config = dict(
    num_hidden_layers=9,
    hidden_size=224,
    n_experts=40,
    experts_per_token=1,
    d_expert=320,
    d_shared_expert=0,
    hidden_act='swiglu',
    moe_layers=[2, 3, 4, 5, 6, 7, 8],
    router_score='softmax',
    normalize_top_k=False,
    routed_scale=1.0,
    balance_loss=0.0121,
    balance_bias=False,
    router_z_loss=0.001,
    init_std_router=0.0101,
    lr_router=0.000549,
    vocab_size=16883,
    norm='rmsnorm',
    norm_eps=1e-05,
    tie_word_embeddings=False,
    optimizer='muon_variant',
    learning_rate=0.00581,
    beta1=0.95,
    max_grad_norm=1.0,
    batch_tokens=[32768, 65536, 131072],
    max_seq_len=256,
    train_tokens=482000000,
    max_steps=7727,
    dataset='wikipedia_en',
)
Below are experts of layer 6 (counted from 0) of a mixture-of-experts language model. Rows are named router (the router's row for the expert), gate (a neuron's input weights, with its number), up (a neuron's input weights, with its number) and show model dimensions 0-223. Each number is 128 + 32 x the weight over its row's rms, rounded and kept within 0 to 255.
After each expert's rows: "comes after" lists some tokens at least twice as common just before its tokens as in all text. This comes from a sample of Wikipedia text that the model never trained on. Tokens count by the router's weight.

# expert 20
router [ 66 113 128 128 128  94 127 134 131 118 109 130 123 108 153 109  88 119 149 122  91 129 128 123 191 147 112 193 130 125 141 210 162 132 121 110 147 134 145 113 138 172 139 109 131 143 104 132  96 199 129 124 151 161 144 131 104 106 107  76  78 179 175 168  80 156 179 169 184 112 134 130 154 110 113 114 154 203 118 128 151  69 137 128 180 134 125 191 135  64 133 147 125 171  99 126 206 100 155 133 115 135  54  94 166 146 157 185  68 181 118 147 146 143 123  55 146 141 128  76 104 144 169 120  89 142 114 124 111  94 121 141 134 148 119 131  77 123 149 115 112 151  94 185 103 112 151 142 139 104 150  76 149 125 161 189 159 124  91 164  92  89 135 129 147 105 142 113  86  54  98 160 102 165 104  86 101  95 148 142 151 122 122  63  65 129 112  99 127 118  33 140 136 151 124 113 179 137 142  84  64 132 169 178 147 124 101  96  59 131 192 169 136 149 129 121 134  75 127 142 104  90 145  83]
gate0 [190 103 128 169 126  56  98 141  88 128 141 107 110  50 113  66 134 171 129  91  66 150 144  50 132 122 146  75  69  98  99 162 142 102 134 117 114 139 176 106 160 149 119 150 161 104  90  66 127 113 144  91 150 117 139 161  99 161 117 164 136 185  97 106 164 158 161 156  68 124  90  77 142 159 148 179  85 117 179 147 131 152 158 151 139 110 148 144 133 141 163 137 158 113  77 101 138  78 108  82 139 142 153 116 166 100 157 155 152 100 149 111 147 140 155 184 110 120 142 162  78 105 104 130 140 152  90 125 216 129  66 147 120 128  94  84 136 113 157  82 116 164 162  98 163 120 153 152 156 134 134 134 110 212 119 175 149 102  92 145 170 169 189  99 144 100 124  83 140 166  81 130  83 128 170 159 120 105 140 116 139  86 163 107 110 186 138 149 112 123 128 120  96  92  76 125 149  97 112 137 128  73  88  84 179 114 171 189  96 100 183 105 102 100 186 111 113 119 120 116 172  98 139 105]
up0 [169  96 161 195 106  80 137 171 109 132 152 100 111  77 151 111 156 144 114 116  83 131 123  88 100  94 161 102  56 162 118 183 139 104 141  97  93 148 108 154 212 129  69 181 205  96 117  54 128 100 156 121 157  90 151 185 107 146 132 167 124 171 166 159 170 185 152 179  93 100 156  69 145 100 130 155  80 128 168 155  90 135 139 187  90 128 175 154 144 145 115 119 188 109  79 140 131  90  86 113 111 134 135 149 182 135  90 111 135  91 146 151 170  79  95 161 121  84 145 117  71 143 135 114 124 126  90  99 127 143  89 162 105 164  90  55 152 133 161  90 149 141 116  63 161 122 139 152 142 134 101 109 151 156 120 112 204 118 102 150 154 149 177  97 136 121 122  69 156 130 118 135 108 144 137 163  91 115 126 119 123 145 150  97 109 151 128  92  93  97  99 103  62  97 119 112 121 142 147 157 128 116  78 121 214 134 140 157 165  85 111 131 126 109 197  80 100 126 123 143 166 119 157 122]
gate1 [146 152 102 127 142 165  84 193 118 106 140 147 199 145 135 102 167 107 154 209  94 160 133 140 154 140 136 174 127 151 127  99 106 122 139 131 134 124 118 126  70 126  84 163 150 128 169  54 217 173 199 119 112  94 115 121 183 121 147 166 120 179 141 139 144 129 140 144  55 149 154  98 147 162 163 121 114 145 156 104 177 105  63 135 106 162 109 138  67 169 109 107 122  77 124 108 127 151 123 131 113 130  79 130  65 160  78 120 196 110 120  68 162 144 199 122  98 129 105 156 171 107  79 183 180 126 161  95  97 159  93 105 172 107 153 127 181 144 187 113 135 140 138 118  90 131  84 118 136 113 156 178 148 152 134 144 196 142 144 154  74 164 108 163 114 138 142 158 140 101 141  97 117  96 181 131 136  81 114 125 115 143  99  94 120 126  98 119 192 136  63 145 174  69  91 134 143  94 134  29 120 126  93  85 128 106 150 143 145 112 101  98 145 128 166 101 143 119 157  96 129 148 134 136]
up1 [148 128  44 155 142  95 170 125 143 100 119  75 119 147 108 131 120  99  85 175  92  94 197 155 117 149  98 184 114 140  73 148  70 151 143 127  83 149 145 115 105 188  97 133 114 133 135 166 190 112 184 126 132 142 149 130 135  97  72 186  51 165 148 133 135 174 128 120 181  90 148 154 149 129 141 155  60 153 134  64 174 154 148 145 172 125 148  87  86 151 130 102 170 121 104 106 116 112 107 115 128 165 129  61 100 175 126  55 113 192 103  95 162 176 139 146  90 132 104 114 111 127 151 101 146 123 115 129 144 133  86  95 154 101 124 151 104 195 134 129 140 130 130 183 110  39 107 150  77 102  55  92 101 117 124 164 143 114 121 125 134 181 169 173 150  77 140 112 125 115 108  59 103 162 162 128 125  89 126 129  91  93 111 109 110 143 141 127 144 184 122 167  99 109 188  91 148 149 173  74  98 107 128 121 117 137 139 118 144 123 121 144 106 151 104 149  65 184 185 173 152 140 152 124]
comes after: ")", " ", "1", "0", "2", "3"

# expert 18
router [125  57  90 180 157 153 123 138 140 107 152 120 168  78 134 168 103 126 153 111 138 108 195 160 136 134 208 138 162 137 113 172 127 131  45  80 169 147 157 171 131 123 136  58 123 161 132 136 126 154 141 108 115 151 143 164  91 105 113 100  97 153 162 130 124 136 167 149 117  96 118 124 178 118 118  89 145 155 132  79 164  68 125 138 112 196 173 127 143  64 134 128  99 110 141 129 135 109 129 117 148 141 107 108 137 140 227 218 159 132 126 111 175 137 176  48  75 170  85 146  86 151 178 139 103 114 112 160 129 146  71 132 144 122 172 159 133 119 172 104 105 160 147 110 109 110 167 101 153  48 122 153 161 151 160 168 123 160 105 118  83  77 138 123 174  95 138 172 131 146 115 139  92 139 144 124 118  74 130 114  95 104 112 100 124 150 129 121 176 103 142 124 224 158 128 104 158 120 108 107 126 172 145 143 122 164 124  84 118  86 139 199 139 133 159 116 136 105  65 151  77  56 121 106]
gate0 [128  93 136 116 165 161 100 108 122 149  68  73 102 180 160 161  86  72 104 120  88 164 131 138 159 130  81  61 133 146  90 125 137 124  99  59 132 126 121 135 201 151 149 120  85 183 101 179 163 116  86  90 115 116 123 183 186 177 168 170 140 148 141 101  87 132 176  77 131  87 112  83 150 197 149 115 144 114 122 120  74 109 123 140 136 136 133  89 139 117 161 106 154  97  90 136 156 160 172 119 111 137 135 124 142 151 179 121 138 153 150 138  85 139 128 120 135 130 119  82 151 125 124 157  48 130 114 123 156 177 146 107  68 129 105  98 114 128 216  91 200 109 146 103 127 122 121 116 160 164 129 155 128 105  96 132 136 151 177 112 212  61  85 162 102 124 132  91 164 129 131 143 146 121  75 182 121 135  97 112 124  88  88  68 149 121  65 128 149 122 108 150  93 141 156 120  84  51 143  83 146 151  51 185 124 126 116 150  81 153  88 141 130 141 112 136 123 163 107 121  81  94 133  79]
up0 [198 124 103 129  85  90 163 117 133 113 111 159 159 121  99  77 139 183 134  95  67  97 122 106 159 119 153 151 134 104 114 123 145  88 160 181 144 129 117 120 118 132 122 112 129 125 189  97 153 119 145 146  93 152 119 141 164  79 114 154 121  99 153 170 165 124  90 163 201 186 107 130  54 101 188  98  68 144 142 134 117 175 150 148  87 127  82 153 155 171 136 147  86 115 150 148 151  92  55 141 121 117 141 119 142 148 107 128 165  95 100 138 122 142 139 151 100  85 112 158 135  88 107 104 216  95 146 143  60  67  85 128 165 171 136 185 123 136  97 154  98 115 131 123 119 135  75 111  63  84 102 105 205 113 111 124 125 166 153 132  77 125 169 152 121 136  86  99 145 120  68 114 108 110 114  45 111 108 120 139 138 118 154  92 103 136 107 163 137 113 113  69 172 141 109  57 136 174 145 173 105 181 152 101 146 129 113 189 177 104 207 118  59 122  95 140 135 135 134 113 108  95 154 171]
gate1 [144 130 151 111  33 105 147 141  97 144 144 163 106 180 134 136 151 117 170 143  99 124 144 150 126 121 101 196  96 135 100 165 113  95 102 135 104 175 118  80 157 151 123 115  90 161 106 194 131 141 126 181 120 134 113  95 151  57 151 174 130 128  51 112 124  78  94 129 136 100 169  89 113 142 114 106 157  93 104 146 130 148 154 157 166 167 120 155 132 177  83 130 204  83 109 124  92 126  70  96 141  72 151 180  53 121 146 112 141 123 131 155 161 182 155 109 104 119 149  85  90 132 141 138 133  82 122 137 159 110  91 167  88 169 116 158 180 137 113 139 138 166 130 178 157 113  74 163 115 103 148 136 112 157 153 117 172 194 198 127  55 102 139 138  91 158 126 148  91  55 188 152 176 109 150 139 129 129 124 137 160 126  99 118 145  84 151 139 108 141 112  82 136  75 148 122 118  87 132 106  97 101  54 106 141 152  97 138  90 147 137 153  44 169 166  84 152  96 120 134 156  71 120 165]
up1 [169 109 144 127  74  99 148 132  98 138  99 132 117 181 119 136 118  99 150 154  92 129 124 144 115 127 147 191  82 142 100 117 107  66 137 126  71 151 123 103 206 175 104 151 109 130 119 186 146 128 181 156 140 114 190 127 118 113  91 142 156 136  52 107 172  74 128 173 131  93 153 105 169 159 123 127 140  88 128 156 131 176 171  98 149 159 143 147 192 191 106 123 198 114  91 110 122 101  39  73 179 112 129 143 118 109 151 133 148 144 147 178 225 151 101 124 108 128 114  87  68  93 143 134 143  69 146 106 172 135  94 141  73 166 148 142 185 163 113 192 162 131 114 146 119 138  76 134 122 118 139 141  75  75 142 136  60 132 129 101  82 102  90 137  70 106 110 133  87 130 122  78 193  97 149 136 145 145  86 156 120 137 113 130 117  78 148 135 160 130 141  72 120  94 145 108  70 138 117 142  69 149 100 135 171 108 129 126  96 139 143 159  55 163 140 112  98 142 127 175 114 111 124 152]
comes after: " |", " /", "\"", "1", "0", "born"

# expert 39
router [131  80 140 194 154 141 130 126 139 122 134 132 142 119 165 147  87 147 124 115 130 106 149  62 205 158 141 107 136 124 127 210 121 132 126 142 162 144 152 134 133 156 136  93 112 124 133 143  58 130 151 132 177 122 234 147 118 105 157 149 116 177 115 200  90 129 140 134 131 126 139 139 181 147 180  82 112 177 106 122 151  83  96  98  98 155  93 124 170  55 140 145  94 171 101 129 124 104 166 120 123 154  93 155 132 111 110 164 135 218  82 158 155 144 167 122 142 143  73  41 124 105 133 139  97 155 105 136  80 131  94 134 151 146 104 166 122 111 150 127  97 178  86 149  93  73 149 118 108 136 179 101 169 119 152 150 105 158 122 108 128  96 126 172 148  48 127 168 116 111 138 155 131 186 100 114  96  89 148 149 170 111 114  87  90 173 162 119 160 110  99 196 172 117 155 140 117 116 106  87 121 107 146 134 118 149  59 116  28 117 138 142 131 178 140 108 136  87  71  97 134  76 163 140]
gate0 [ 90 109 186 123 163 136 146  86 156 171  51 187 106 167  79  98 119 144 195 109 166 198 114 119 137  82  81  50 177  83 149  94 140  96 164 132 175  91 141 112  90 119 109 133 160 117 150 140 117  63 146 154  94 100 147 134 161 121  86 107 122 149 166 145 171 141 134  91 101 133 148  92 142 120 153  98  91 106  87  87 122 121 108 115  82 182 158 110  66 128 125 164 108 121 131 150 137 129 122 134 115  94 186 143 143 150 136 105 133  79 147  86 154 170 127 140 108 130 128 170  68 170 117 139 176 174  98 124  53 155 159 142  56 113 212 124 153 117 160 127 188  96 122 116 113 121 161  88 121 159 101  80 169  92  65 160 146 149 115 114 150 170 119 130 159 163 130 106 113  70 109 146 143 107 146 138 127 139 115 133 157 147 121 188 140 143 173 177 132 190  63 194 183 147 144 144 145 141 104 185 144 162  89  90 102 116 145 128 144 190 166  99 100 135 118 132 141 120 151 111 154 131 163 128]
up0 [145 173  98 175  47 110 111 142  87 142 175 142 190  94 155 100 133 143 104 114 144  74 124 135 148 182 118  86 113 141 158 142  65 101 139 100 118 188 173 176 148 144 112  86 128 123 146 170 133 210 136 138 175  87 141  74 143 155  37 145 107 128  82 117 104 156 190 105 111 121 177 166  64 105 131 126 149 154 131 145 145 146 134 103 101  95 107 160  92 133 102  90 124 179 138 136 101 136  88 114 148 123 118  81  96 136 157 149 131 131 136 168 164 111 146 158  78 101 199 100 117 154 103 148 124 103  65 133 168 160  57 103 167  77  96 153 156 138  97 143  72 107 121 204 140 109 143 137 143 156 145 139  85 179 119 134 143 100  98 133 123 166 135  82 129 136 177  84  92 145 143  98 106 194  75 168 146  58 137  89 171 163 159 132  96 141 107  82 112 134 160 136 120 126 147 118 135 119  90  75 145 148 181 104 113 182 116 126 118 121  99 173 131 157 105  92 145 132  75 163 101 120 153  85]
gate1 [141 159 148 198 117 120 103 137 150  79 121 113 163 164  64  70 133 120 136 110 101 151 159 131 119 188 131 156 128 102 170 172 131 144 111 126 122 119 145 126 134 124 129 110 125  67  96 220 124  97 161 128 190 126 111 105  83 119  53  83 140 109 111 153 131 160  95 149  82 109 146 132 116  90 182 153 151 110 123 134 151 108 116 139  55 157 114  79 136  94  38 112  76 150  96 119 114 112 145 138 171 172 156 144 106  85  72  54  72 135 152 141 114 173 137 156 161 133 143 169 131 115 106 109 121  93 151 125 159  98 139 105  84 109  95 149 118 112 151 141 130  85 174 143 154 132 109 115 174 111  98 164 114 145 142 192 111  94 107 119 150 181 100 129 136 178 126 144 106 185 113 211 106 114 130 131 179 120  98  90 179  84 127 199 180 111 100 131  98 133 145  75 151 138 139 145 154 105 122 126 200  85 130 120 146 146  82 101 163 132 107 118 136 153 159 170 127  55 121 111 129 159  31 162]
up1 [125  84  87  66  93 134 151  45  90 131 169 153  98  83 161 168  85 118  52 161 120 116  88 133 121  93 104 114  85 245 125 116 138 114  97 145 121 147 100  86 113 148 138 150 112 132 151  37 131 157 101 146 137 113 120 155 193 169 159 149 159  96 159 131 173  62 113 105 147 112 109 142 178 174  77 109  90 107 104 101  98 172  95 154 204  94 144 147 145 182 199 135 197 132 157 184 126  99 152 131 112  57 128 161 145 123 171 203 157 142 116 122 134 127 146 118  76 131 102 103  97 120 180 113 162 140  65 128 158  93 102 140 125 144 134 104 119 152 136 111 112 183 122 117 126 157 144 150 143 124  97 139 129 116 105 110 128 144 158 126 177  97 129 138 167 116 142 152 164 100 138  91 119 147 119 122 116 163 141 154  74 218 127  98 121  91 174 112 147 130 156 155 102 151 151 140 121 152 107 120  92 134 115 120 140 124 155 194 139 123 165 107 142 177 118 117 116 184 171 141  72 133 181 124]
comes after: " |\n", "0", "%", " information", "\n", ")"

# expert 38
router [ 96  74 135 213 132 167 142 124 173 182 163 112 137  91 147 185 125 149 150 140 132 122 156 129 172  99 202 115 143 160 153 176 128 114 118 129 137 131 145 144 125 125 142 151 141 120 114 119 104 163 119 146 113 134 128 157 125  98 171 135 135 181 131 172 129 176 148 167 204 127 158 170 156 120 174 137 151 188 140  84 163  24 127 123 145 128 114 117 197  85 152 117  86 169  91 126 108  75 165 161 138 131 105 124 168 127 115 210 138 186 133 123 142 189 114  77  97 130 141  99 133 105 134 133  67 134 128 111 108 118 120 167 148 130 143 185 122 117 153 153 136 144 142 130  68  91 117 136 143 113 110 142 180  98 121 142  91 152 113 168 102 159 150 165 129 111 132 208 141 130  96 178 141 153 122  88 124  52 172 100 116  68 131  86  72 177 109 101 166  92 153 188 175 115 151 143 131  95 130 105 162 135 118 147  98 117 129 122 139 100  95 123 194 131 191  84 167  75  90  99 113 133 146  45]
gate0 [193 115 126 164 183  94 156 139 105 114 114 104 136  98  84 146 122 153 125 137 172 101 115 151 150  80 186  44 157 193 159  72 113 112 159 106 109 158 137 127 133 124  99 108 142 136  69 168 117 134 122 143  98 113 103 134 163 117 122 119  83 171 101 102 128 127 169  83 111 181 107  95 108  74 211 115 115 193 123  78 164 142 130 162  94 106 150 139  76 138 166  87 162 112 191 162 180 203 131 182 157 112 154 136 121 151 144 148 107 112 107 151 152 138 109  91 159 161 121  94 118 107 180 154 123 153 145 121  86 101  74  89  74 119 114 131 147 156 147 130 144 120 133 102 118 162  92  92 151 163  95 166 103 103 113 160 166 136 118 147 108 139 105 116 127 167 151 101 150 130 100 111 165  94 105 189 146 101  89  88 142  97 134  40 155 103 157 128 148  98  99 121 125 133  83 159 170 140 109 158  36 179 112  91 134 152 127  76 133 170 201 218 154 139 103 131  97 116 150  98 135 106  92  99]
up0 [109 165 157  95  55 104 183 144 121 143 166 177 170  90 157 115 136  89 116 110 102 131 164 165 143 217  63 241 105 106 157 125 103 113 118 130 118 131 111 173 143 132 176 148 136 117 160 111 126 129 111 109 122 128 130 148  94 171 116 146 142 113 188 171 165 184  66 234 159 114  87 154 217 143  55  99 101 135  95 130  82  95 183 121 107 109 127 105 181 111 102 145  46 141 132  84 118 106 157  82 116 124  97  87 169 122  97 128 103 189 147 130 150 107 137  91 143  78 135 116 115 150 118 103 130 151 129 113 156 147 152 163 176 126 167 131  89  99 157  79 130 163 142 156 129  93 153 164 113  93 162 121 111 168 126  96  72 118 164 146 188  85 143 128 166 135 102 125  97 157 157 121  82 170 140 115 115 130 174 156 120 180 134 158 100 116 161 182 153 143 149 131 162 168 133 136 101 153 126 149 161  98 128 149 154  87 112 165 150 110 106 107  75 138 148 113 148 140 123 176 109 150 159 141]
gate1 [161  84  91 110 164  91  97 108 132 146 101 176 101 103 117 106 122  59 115 137 109 117 138 134 126  84  90 126 148 192 151  25  69 142  76 127 148 111  97 132 157 102 180 184 116 116 140 131 183 154 146 146 147  86 119 121 116  61 125 129 101 113  95 137 161  62  99 170 136 127 114 126 126 102  93 152  82 126 138 185  99  93 137 132 148  91 124  96 112 127 108 156  89 158  88 155 144 144  95 113 117 139 132 173 122 138  92 124 127 156 111 158 179 144 126 142 165 133 153 105 142 108 176 108 105 117 146 166 165 102 114 169 196 156 122 152  78 136  94  83 106  97 119 143 144 119 102 127 115 162 149 136  68  94  69 144  92 107  88 160 169  82 161 111 153 168  95 117 140 141 107 123  84 129 122 131 139 221 142 194 139 122 128 180  58  84 101 148 105  98 125 110  64  83 163 115 211 136 174 149 124 126 164 123 163 116 114  99 100 180 181 153  93 129 134 172 149 153  78 179  90 176  77  94]
up1 [132  93 115  96  77 126 101 104 107 161 151  91  82  95 131 118 160  73 103 142 132 134 151 146  97  78 146 198 148 134 150 136 237 160 119 195 133 154  74 156 106  20 146 128 160 193 133 124 130 132 149 149  89 172 153 124 124 137 170 173 101 162 157 157  69 116  82 116 125 159 173 165  43 126 189 144 144 146 174  98 118 162 143  85 160 114  97 132 135 135 172 101 126  98 128 116 163 185 126 115 157 169 101 151 157 132 145 119  84 130 140 152 114 140 129 191 140 113 148 125 171 170  90 114 157 140 113  96 107 116 139 163 121 188  99 131  88 139 142  97 163  87 156 135 100 110 130 130 168  82  68  89 186 136 140 105 176 101 108 100 123 115 159 110 147 145  57  82 104 129 124 122 117 121 147 104 155 117 154 109 120 142 133 166 116 159 155 114 165  87  86 148 153 156 101 153 159 134 120 110 134 108 106 106 166  78 100 149 125 157 126 144 146 168 175  65 161  49 144 147 204 134 171 149]
comes after: ".\n\n", "\n\n", " |\n\n", " |\n", " also", " career"

# expert 34
router [ 94  71 149 121 149 145 136 192 140 184 177 112 143  98 145 200 153 183 179  88 143 129 124 105 159  94 219 133 171 127 153 162 175 127 115 136 137 118 155 166  90 115 158 147  70 167  95 143 108 132 112 129 194  84 132 183 121  90 127 125  92 203 161 191 120 124 116 148 131 121 171 115 145 138 132 134 129 144  53 107 138 100  65 110 189 165 140 115 107  78  89 146  77  98 143 110 215 123 128 141 143 171 148 132 123 139 142 189 116 179 132 152 153 117 169 117 150 154 105 107  76 140 121 161 120  64 104 125 157 129 126 172 134 115 137 158 121 112 134 141 112 143 111 113  96 115 146 102 165 123 156 122 185 163 153 151  90 164  71 131 168 164 191 124 165  89 172 144 156 149 105 144 124 141 130 110  78  78 134 180  88 145 101 124  84 117 150 149 122  64 117 151 173 128 158 111 148 145 160 109 124 152 177 198 148 122 154 109  85 164 150 173 147  96 151 105 181 101 124  60  83 118 146 130]
gate0 [160 136 185 146 108 120 102  59 127 152 142 120  79  69  68 125 216 152  78  80  86 104 124 137 147 138 126 133 145 197 111  71 192 109 111 133 115  82 124 131 151 166 132 151 128  84 140 138 109 133 119 132 118 170 126 133 123 124 157 181  64 100  64 111 144 107 155 146 166 155 103 142 137  93 112 133 138 166 118 119 117 170 142  92 131  79 106 103 161 163 158 185 136 137 121  97 187 138 163  58 130 137 120 122  50 161 115 108 135 152 158 163 105  92 118  94 146 142 127  97 132 148 160 116  83  80  82 189 108 125 147 150 165 163 123  99 135  98 162 128 112 112 146  94  97 165 141 126 188  87 108  84 102 126 141  90 108 139 140 110 155 126 121 137 104 170 123 114 100  83 175 142 145 122 122 125 154  75  29 125 157  67  85 160 158 154 179 143 124 177 145  99 129 143 118 167 135  69 152 157 134  97 153  66  80 116 147  72 159 120 107  96 152 143 114 184 141  81 141  94 179 122 205 147]
up0 [127 118 123 117 179 111 101 162 152 154 113 139 185 136 119 193  77 114 157 159 189 141 121 125 146 202 180 199 112  91 166 129 101 141 168 138 136 167 131 130 126 113 152  91 126 160 138 118 169 148 145  73 116  59 143 133 111 142 124 152 158 181 166 147 166 144 134 123 109 106  88 154  97 148 147  81  76  78  99 149 121 106 111 156 133 186 142 123 154 150 118  86 104 139 156 117  13  96 114 125 161 127 145 152 166  84 167 144  94 133 145 104 100 158 151 107 173 103  96 146 103 111 125 147 146 189 175  40 123 106  95 100 118  74  73 162  92 204  64 158 124 153 110 102 140 111 116 139  62 175 126 165 152 147  97 146 125 113  91 107 133 164 183 120 111 124 144 134 135 129 123 120  69 160 185 144 107  96 196  81  99 179 123 103 118 119  78  71 152 130 109 124 145  81 146  71 141 143 180 118 133 189 197 134 115 156 136 126 117 127 148 155 146 118 130 101 146 127 100 172 100 100 133 109]
gate1 [ 64 114 159 121 135 155  83 199 150 138  80  74 176 123 126  83 160 129 133 147 130 176 118 193 165 125 135 119 132  94 112 167 128  87 177 143 136  95 124 116 123  87 100 167 147 152  28 147 160 121 131  94  94 122  87 199 114 144 122  91 137 175 162 150 107 115 122 118 117 164 145 118 115  72 103 123 141 182 146 127 123 130 100 160 173 186 176 110  97 113 158 130 159 117 116 189 102 147 108 123 124 163 144 149 140 110 161 137 114  78 118 159  98 156 154 112 111 140  95 147 178 123 138 126 115 142  98 184 125 101 127 121 143 125 178 189 140 166 113 129 122 146 125 144 155 112 210 124 194 174 142 187 155 140 151  73 136 139 107 150 136 130 118 131 163 130 146 206 254 131 137 183  91 169 134 155 136 128 148 136  73 143 107 155 144 145 197 140  97 134 100 138  91 189 142 134 133  58 158 106 121 179  85 122 160  95 166 140 110 127 160 163 116 106 102 157 146  65 174 136  77 121 129 131]
up1 [189 140  60 136  85 102 167  72 100 147 163 158  56 154 148 127  56 168 101 155 156  92 176 122 107 119 149 138  85 143 119  95  99 149  88 164 200 161 143  93 124 150 174 135 110  84 180 115 144 168 131  83 138  94 114 106 158 134 140 152  93  94  93 121  98 121 180 145 176  98  96 133 141  92 112 132 117  72 121 102 117 133 120 143 111 113 109 161 107 149 109 100 129 113 165  64 150 123 144 168 113  94 129 131 130 111 172 157 163 193 103 169  97 149 123 109 113 135 172  71  67 121  83 140 148  67 143  55 174 108 147 187 129 132  70 107 121 131 135 111 117 115  91 123  94  71 103 112 102  95  94 133 120 111 133 132 163 173 110  99 122 145 154 107 129  90 125  98  68 137 132  65 151 102 107 100 106 114 131 116 134 111  88 118 107 119  68 103 106 141 147  82 142  85 128 175 162 184 127 127 113  99 152 144  98 205  82 172 128 109  82  99  84 153 137  47 109 193 113  91 154 155  72 106]
comes after: " (", ";", "===", " \"", "==", "\n\n"

# expert 1
router [115 151  72 112 153 109 131 124 138 159 160 125 133  94 147 193  72 180 121 131 133 113 152  84 195 109 106 146 125 120 162 139 179 142 107 147 126 104 149 173  33 150 111  50 164 143 113 153  90 119 144 151 177 147 195 177 135 126 127  66  69 118 104 130 110 126 186 113 100 110 132 116 141 180 146 139 150 138 118 108 114  92 106 117 113 154 158 163 151 138 107 169  74 198  76 104 117 121 135 123 162 117 175 147 149 155 158 147  66 152  86 168 151 141 187  60 135 154 149 108 119 113 181 119 114 150 135  99 107 106 129 161 149 108 134 114  52 131 159 142 127 129 130 132  97 115  82 168 107 122 180 109 171  92 131 179 157 144  73 132 131  86 125 125 142 122 171 145 150  47  93 163 139 196 140 133 126  77 143 125  92  89 119 106 112 193 163 120 152  86 145 157 130  91 124  84 105 130 188  92  91 192 118 148 138 149  69 105 119 122 148 190 141 114 167 120 162  96 129 139 133  45 101 103]
gate0 [ 60 142 168  80 132 108 122 120 124 122 140 122 151 138 147  68 182  90 130 140 127  97 194 174 144 120  66 186 138 142  97 119  81 151  76 123  73 135 149 126 134 133  68 152 103  59 154 117 180 160 128  41 125 139 124 132 136 127 114 106 139 153 117 104  65 135 145 129 113 126 152 114 180 116  85 165 113 136 135 125  79 165 124 131 157 111 133  88  74 192 176 115 137 137 128  81 163 183 173  80 160 159  83 127 115  92 115  80 183 137 207 180  69  92 210 164 140 128 189 144 135 160 137 177 128  94 128 157  68 109 120 110 141 132 154 120 167  73 134 103  81 101 126 116 180 120 143 142 126 130 113 106 138 150 126 110 176 138 187 153 157 159 127 142 104 177 115 144 136 123 133 144 112 136 117 114 152  74 176 101 175 150 136 106 129 149 108 124 112 156  84 108  82 155  93 147 168 135 151 101  84  89  83 120 123 132  36 120 123 118 170 147 180 149 101 123 131 153 106 119 150 113 191  85]
up0 [ 67 149 148 164 106 151 117  95 147 126 140 138  92 126 154 152  75 125 138 155  90 117 129 127 147 144 113 145 205 111  55 173  47 100 154 109  85 121 118 130 137 114  92 174 107  65 131 165 199 192  88 116 134 122 171 110 163 146 109 138 152 115  97  58  93 147 160 115 122 147 154 128 131 100 106 106  76  92 146 151 125 156 131 100 172  97  64 128 114 189 214 146 130 152 119 125  83 183 123 115 149  88  80  94 145 117 100 122 209 152 139  90 122 126 111 144 159 110 125 146  95 114 146 154 157 125 142 146 103 148 150 139 156 151  52 137 137 136 112 154 108 176 152 116  89 149 163 134  96 120 128 155 115 168 123  59  89 157 111 137 116 116 146  78  71 110  68  95 126 156 106 153 149 101  58  82 135 214 163 112 105 163 188 133 103 101 108 166 132 131 132 143 121 160 136 135 142  75  88 109 118  98  95 119 175 141  60 131 104 186 132 131 153 173 179 103 128 164 135 122  95 155 152  79]
gate1 [ 63 195 129 147 132  96 100 127 141 157 164 157  99  96 145 126  92 102 106 114  96 163 198 127 156 100 114 117 141 124 133 140 140 124  69 115  94 148 166 123  82  93 193 164 179 113 144 147 136 148 126 184  54 105 199 103 173 142 142 139 160 178 137 117 118  97 109 137 158  92  99  84 118 111 137 128 126 147 147 124  92 127  61  81  84 144 157 173  61 131 173  97 112 111 110 112 124 112 108 121 126 133 141 160 117 167  77 151 105 144 138 117 139 110 140 126 103 147 162 167  79  81 149  99 149 153  99  71 141  94 185 121 108  95 131  89  72 127  85  76 124 174 141 106 144  92 146 104 136 130 169 141 173  85 102 174 121 172  93  66 110 120 149 165 141 114 113 215 202 192 174  93 157 110 142 165 104 121 113 114 105  83 114  78 117 141  89 109 171 156  86  92 116  76 116  93  98  95 130 169 106 119 161 107 185 140 162 130 122 108 150  84 109 157  96 170 101 104 100 141 189  84 110  86]
up1 [138 144 154 131 150  97 128 163 126 153 170 135 140  90 169 159 114  92 131 137 148 181 198 132 149 109  65 196 171 155 134 134 134 104  55 170 129 152 120 112 116 128 156 126 163  94 106 125 108 184 161 130 109  91 155 124 144 155 144 111 150 175 111 147 110 111 125 126 199  78 130 171  87 135 133 125 100 164 168 122 139  93 109 143  66 140 139 185  87 111 192  64 174  74 154 162 128 129 106 138 101  74 155 138 151 194 114  99  80 152 171 148 127 118 106 149 120 113 167 121  95 115 136 104  97 131  97 116 152 132 171 163 142  61 109  93 139  97 112 113 130 151  82 119 125 100 125 102 158 113 127  93 180 102  67 154 141 161 117  79 139 180 157 159 158 108 151 134 196 161 151 105 223  99 154 122 159 135 101 155 188 114 133 165 132 105  80 145 146 178  70 123  79 108  64 112  81  73 141 188 124 188 167 109 157 134 120 131 131 138 193 137 146 111 119 127  84 108  77 103 172 101 125 169]
comes after: ",", " well", " such", " known", ")", " served"